Experts of a small language model: 576 SwiGLU neurons an expert.
Below are experts of layer 7 (counted from 0) of a mixture-of-experts language model. Rows are named router (the router's row for the expert), down (a neuron's output weights, with its number) and show model dimensions 64-127. Each number is 500 + 25 x the weight over its row's rms, rounded and kept within 0 to 999. Numbers have three digits each.
Before each expert's rows: a language model's description of what the expert responds to. This comes from a sample of Wikipedia text that the model never trained on.

# expert 0
Description: Predicate words after was, is, were or he/it, such as located, based, died, released, returned, able, due.
router:513472495503507534520502493495484525471567488489524521464454482507514522498535496525536534512491522483513523517478544526541468496516514520454422461499487491500484503515486536470535470527469525
down0:510496476450506527487495531501436504475470482518498483516524510470509491528488489476504507515542483518496511512505510504528494470509513515527503525520444512483496472538511515500502538477476580
down1:498499494508484490469489499463477474494482482499508450471486547444465495544444512521510518504511486481485516518509501498539491500486494480492519515513469538485496466549522523494506505494511467
down2:499537519532468485554495515477534506548497484476495481484517532505554507489477493501464472496457523480534517508499472472499465530505539492527514463501475484511491520456494499470513459495461499
down3:482506482531507487488525512493495529412453478468534472497529514524511508482512510480467469497483521510490499529513495530500516474488521476510545486503487502485496493529545525477527496556494562

# expert 6
Description: Line breaks, sentence-final periods, closing ")." and '".', and == section heading == markers in wiki markup.
router:480485508494473503498510471491525519479512481502532511517524498487512518485479473503527489467490486530530542494452545535528488525472519519498510509506471513473495467525475561490480455516462497
down0:522529533477490472484460483511531479499475484544499468455466522476512501563473480525506490511506475522499509516515456538484522471458474453507467507498500494484504502476495515528462511500498497
down1:537511502477542518436462459526475524501514506463486480510479528480553476484482521545480485531488472524496499463505478515488513485510504494502467460477499465499508479509516483519511448482496477
down2:475497504464519491449526478472464475479514511525492521482515518516503546518476493488492465534502528466472514488539576505527499490504561463500502518478464487519500449477522483513528508474520453
down3:490461559521502522513475505523475503511521500516528495490472523478484471545526491504467520499476550505480508510511538534500501527503522473485497517501439484502476520515473494507532501530513530

# expert 3
Description: Common nouns right after the, a or his, often followed by of, such as rise, damage, goal, water, land, development.
router:486500484496495514506523493481503506476496482501531528485481481485511536481523483511508513481490499505509499452470528479530531503498507517523471447514515507494506494519485516487503479529479495
down0:486501494466526485519467515470460484556532510458541472439465488497502495515497472486502480481534536526489479491508528510536458497511494473531529513504484521489535489487526492488486473519493486
down1:496469492482492513480541515479477477479485529517543501519528506502480514534479448558511461498527514511495507518549448453504507446508562469490509501539534508499512475493550497462525533481476504
down2:461533533490515490499523475517545486547501496504486466506516513508537491510513467465465540475506511496503486498490519470489527495486501496531535521508543484469490482504479498510488503486466491
down3:524503448497464465505520495471502488500526494480494475487479478506505554496518501458481526503501497559488494508508517534521478536547477485494508515506529505502500519506519452481457521505517446

# expert 12
Description: Middle and end pieces of non-English proper names, especially Indian and Southeast Asian places and people, such as -patnam, -ham, -ali.
router:469525521508487541448511492457494511463515485510542540510474484498507518491531484509520505528472496525521506458477527449516496513500526511489474462486511497491455497505504528480500481523489492
down0:497511465476525504513486462521518517464492492479504476516472512485506506509551488482448525521497485489509459479472526518525507519518579473504498477533544485509541492523517508526518516542522481
down1:524454471487499505528491482508486513473475529454547487449504502497555488531465506498468513498507516480493486427497515533506493512475474462497527513548513475466478492533514525491510532505503503
down2:456512496473466531501486491496520557530499470501517509536499465497568446493524476496532492502498538491510505525446504530522524512494476494491483531467538476487490524517506477497524517492471516
down3:458541503478473486472496526521493464476513456508506465509511534535541486501479451472476537515517532513512499504482469499556471503476495483515548539487481486502469515514521501481516490509526514

# expert 15
Description: Colons after infobox field labels like Beds:, Draw:, Founded:, plus table pipes, dashes, bullets, arrows and equals signs in list markup.
router:526518524540461515523499494487464498476501460482521523469503459500522542461487479519532490516467456465504507499496525500511490528540489512477484487467449467503504509484482512506534471526472511
down0:458501488499504461456519522515545511493485510522500527514487510499463453504579515492510501538476484493495522502522532497476538468484481489477477452487490513499461509492522497456505522485509483
down1:497486560539472522483549451484520488535482509496502507518465527532509510486480518522513519516485477513465486523496483527524545487475502481500521501492495490498503496498539496501494511469483510
down2:500462526484487488504501491503512501512481483482526523488472522521503524493495461528514493512564489510501515524450459513519525493496481464495461488500532492480461493521483534527476488483517474
down3:486512475526471515506495483465462463454450493544465529529528507543504472504500505479514477531531533505569484503495486496478485520506495465511454538494500537427471584546529540502516492536538507

# expert 2
Description: Tokens inside LaTeX formulas, such as braces, backslashes, dollar signs, subscripts and command pieces like \mathbf, \frac, \sum.
router:487489465501490530489522525498439522467510481533520534485493467463494521505503493525562504492494503479511504474482525443513532522511483518503487478455493516490500453505480517479503484541480511
down0:477510485507464500537449417512512467468519531517481472507549490484478480537544455471498495512503493522463495522500459503482498520466512501475516477528504500513467523523462518494470503487503531
down1:475464531499531491496487510520472500490493482517537508509476516463488522508486525492473526536520491482474514499508502489472477500503502505514527495514474493475506482516502528481484500496524489
down2:519456459488421495476428466476542494484461566458467481477498538503507502493511511464481519485528434536476475503491488499499499487498522523506471441528520483479471501496439501520460540509518474
down3:496479492540513527537505476471491472445537500478474449530482451507492465516528468509477502494445470511478507532541480505480488511478510495534479489514540464506513478475503504521525530440496517

# expert 5
Description: Determiners and possessive pronouns like the, his, its, their, this, plus the s after an apostrophe in possessives such as Lincoln's, men's.
router:511530541519538520479493472494491453486474455542513508490504488518518514484494499478497494510502500493559496511466508518506483504482467497535506497514503552488488505522506510489490455502505512
down0:523495486519514501500540518532533530559458497517501542474506519503482505505524494501526487508532488493467513526493512525517481519518513521468495538455467484521471479452475473490465477520519498
down1:460486494520479472484536495474499516536522521501536497458520502513525504521515473489518469500472465553462514488488492543515525523487494531521511483492503507517495506489520509500498512502488512
down2:533508549514514520470470498530503496491524467474487511478473469523505500462536522504476494551494483504496538527507412481499501473509465475492454503479511478509506456501514559492520496497518528
down3:516473504526499518477506535446491526520534501475563460505504537508499526516534494511508473544489482513515496446497502467505481563463523492521499489453516491468485535491479491484562506471504487

# expert 9
Description: Commas, and, but, when, while, even, that and -ly adverbs that join or qualify clauses, as in "even though" and "suspiciously burned".
router:483530482497497541494489496510501479482491478494521564488530445493512532442501520516504501498486494508508511492469513477533534519478523504506478508496529515503492484509498533494487432522466551
down0:563518494514494519486515524519511543519500465494520502540495485463481497491513461532507524485525540512457478506484476525494477511544512519520467445464510542491508501540497499492484497558505480
down1:525472521474509512494480489505472507495495443504474561524483513481501500475504503484478498492540520510501526489457483478468501502499478484500515502498483481529499491502535516559504495484475462
down2:492462499492527503545501465489511514485445460503501508548509510531499511465538497542504532474468474511543506479510577489485479517507470524554491487522514498462450492540493470479505497499507487
down3:478524519506479477506495517544509485543488497453488500520558477486496470519526485445528493537500494506538525508495527502493504542483504499492503490465517456534504489503486510494533493518542492

# expert 14
Description: Words in song, album, book and award titles, like Best, Live, Outstanding, Original, and pieces such as Re-ady.
router:523525502514540509477486473468527514469499436510506514501482477529484532498520498539504478468521473505503518457472486506552491477477500563522486472474498504490521469499518489496498484563466541
down0:501525518512463496483500547519541473487496510471544515532519504495544482501510492515528524514521522473488542498509434465510490493493519487560542509498507502497504489498480512489511481447487579
down1:512515518486539490512523500502488546473444510562507496503491495498497484495460429498484509464520460496494460519529521487497502487479547453483522490516509482516514520485534517462467479524471545
down2:507508476491514493516477494485510475498540488470497497506501522492470492513470532513506528487495494516488489518541508500484481476533479546501483493502479525494495520467534500486496512462496508
down3:512473502515520474483518450510500478497495471496428486434418508505492502514509525498486476493454502465558531506501445507518500489504503552514518528482528497515523553502497487472506511510470486

# expert 4
Description: US state, highway and route names like Iowa, I-49, U.S., the article a, and numbers or dashes in coordinate and score tables.
router:489485495517498522524474511472463535475516474511538530512455494470517534486515498499552503527475482496523504478481531490535476512492530516483441448471461519493483498501476538491499469519472510
down0:525517521505516466446490481520447508463511506475522471473511538548499522527480480432513505526526492477509528497544463515479520462526503494478504494454499477505507551499515511477505469507489491
down1:505514512460504495471522490473559505523503517505526525483531507516486518476505462480535509544542501477516502481485496550484485495498476466520558499519539485528475530539505508495538449496531514
down2:503509490553486479506507482511501479530532481497493543527544513507551488473526531569554496519488492507535470483495515473463491477517520472460490536480452474493469491521510507434548498503506481
down3:518495498530450505510513525477484500506515500459458503495486494450476518500484435501523492480469495523508528489517471457478473481460498477518534474533544497530499517513516418473461506543501520

# expert 7
Description: Table pipe separators, player positions like FW and MF, years, born, and the first byte of Chinese characters after an opening parenthesis.
router:491488495521521529515469461489465513470543480518536540511466485498523526481517489535558504499465495501527517469489538478542503525495514529493444427486475525483495493506476533473518467531472517
down0:451495488507480489486458467497486517557534440487514498509481470451516522496516468533482521554497517516522561515486500518546516455474571522536462461480518481517516509513510479530493525511476530
down1:504488490498461515491502512514458501478506506489496504522499515502534513504512492471484503509511492531466475527512515519484493489480442543504535537488464549526496455494481518466493524477503490
down2:483462489523498510486489478534491526507492516544544466510494489513506504478484499474474475458495521534561551528490468515512481480540513524502511446478506499486510505500519473562504459502453520
down3:493516514510475512501473468490505494508455491556461498467487511472496503514473526461479500510471507447502525527489485466436547503462510527492522481503488501508490499511499523482524478483492485

# expert 10
Description: Match scores like 1–2 and 0–1, country names like France, Italy, and word endings in French or Slavic titles.
router:532473491511501515513463481455477539473537468524543537486480488488534522495519500511528510522463476512525506483484533482539457544503505526504423433508470519508503490519459509494504468531462508
down0:511476529477463496486558508513509461513483535518504470532497496532497522513475491543523535530505538500492560486491526495490517518494518482497514523448461498498463479497504507419508507464458494
down1:498459525526540459488513549450543526484506477530494546503518501480497456452527495522506492574499455481508463510529505491465500492479512518553499522484498507496497495511514518414524471503537484
down2:531458470514484526454478507486470501454502459460478522462523488467470470478520520448441472483523497485514509500528498482483479526497531494523499511520476507500512473504473495479493516466498511
down3:521489521493538536531495521525450496504502514527501495514507493496459525541497477517460507505527493499465525468521511483511489501477496541484483511517504458535498506510496434439556462529487509

# expert 13
Description: Pieces of German, Dutch and other Germanic surnames and words, such as -mann, sch, von, Barn-ev-eld, Valcken-bor-ch, plus Preceded.
router:545463506547512532483477537505466495477557478520533534464478469457549531479513500517527513506454506515517523519472518460529464488504504529471466436500491541497481472510512516494510474532493531
down0:488478494472501480537497494480529535500489472528520488456505533517510497504506452495486459519533518483491501499541515473519474509486456538471523448500516472541488556509529498520488508522520460
down1:499490476506533485540530515520506499501511501544468474467480482507487490511502527514483511539518507465504553482488471487519567479512501483535462539506504517493506481469512491473502517517494481
down2:510475563492512499501504473510512517468468504452516513486485467519496494509519442500509500470493552515493519477517521443478500471496516490479473471518509463452467501524453525536513504507499513
down3:538495483500484491521491495512518481480491517456476519571513521526563511473506471483447496509500476485523484460461531517480500514488507519498469497524490495506490517508520498490496482463511520

# expert 1
Description: Word pieces inside Spanish, Portuguese, Slavic, Romanian and Japanese names and places, such as Mel-o, Var-a-ždin, del, Juan, plus opening parentheses after dates.
router:497505526528539513497482492468461499440516470532492519509511492477567504476503514519500492503505498511514532505467539536534451533457522533504485501516463488486487508497484524511507478522473564
down0:482508474462509479498502477447525495504510481503492517480496475523452533494443492506492525494518499494542478487491497513470549524499488484518490502475522486506490482535469510435521464528504452
down1:522514446492461535489503472494492556489506523490505495511433500517499484539506512478492473471512521493512492519482450468501509484517511535527519461546473511464478486470530476476506481523491522
down2:494516496483446498455501498495573469506486484525497513512485521518490525509461500512530540506503489462527469441462501483493524490505527486479521511459492486502475512490503506514467481497521490
down3:516492500494480457535501500499501529520488522476514460477465524495460512514504510530477536467480490515454490508500529490478484533469488533468477518484508524447513500530505492494446493493566474

# expert 8
Description: Nouns ending institution or event names like Council, Senate, Committee, Championships, plus was, is, were after subjects.
router:522481503542527524506463485474504508473519469498536530505462487508524530487504489524542503525468486524532515483482530490533505519509515518478447452468475496513489496469506518495514465525474533
down0:482450443512526522521438532535523504543515491477489495473503482472499487512498508474495518500529508507453517497492472460502532494503528475517467517508524507514497467515476482492532543498491517
down1:464511456500493471516491494471497484472512506482448469519492511493559497491488460516462506500464532477498519496530461497526495472550518478538447493476517508534522540538553486491508527491512533
down2:567470490529519475457466526528486494522532496485511519532523512542497531526491541516484515496505507482503508504493509534475517536528490454501455501520480488504488527537502517515485560488449524
down3:513490530460478499532473500505483490527512474495509465457504469508493513510492509503500496518458509517511495548511532480500464536482540513520470502499517500498507469521487479486518553508480531

# expert 11
Description: Prepositions like in, of, on, at, with, into and during, placed after a verb or noun and before the, a or his.
router:500498466493479505510510495458486498479496477507509540505515486500531543498474510487523477502499476498565509477455531502535516497500504519517490499512527504508490500519488515497462418536493494
down0:519459493496459525498491477485528508538514527474504508543500496530484522466535510507474515481477545535521492516503523520516535525533532503495519514499497526500526461498501520508508484456531481
down1:526491528479521483525489510528492492490453528488512504475509516516501502474488475464494517448519471504455500518502492500519462515458467526553507446462519518490539528484566512490471452451538538
down2:517493532544487506467478420550467478481491498507476525487493508484515507495486523504474484483517489494472519506485538510507541496515484498502576484476516526481483509480526500490466510545499513
down3:477498506479522474445521493510477487537537479456509497483474525494515520478459504521515470491476510512539511507519503433478475498485522513497520498473505509479489467515470550488531502475486513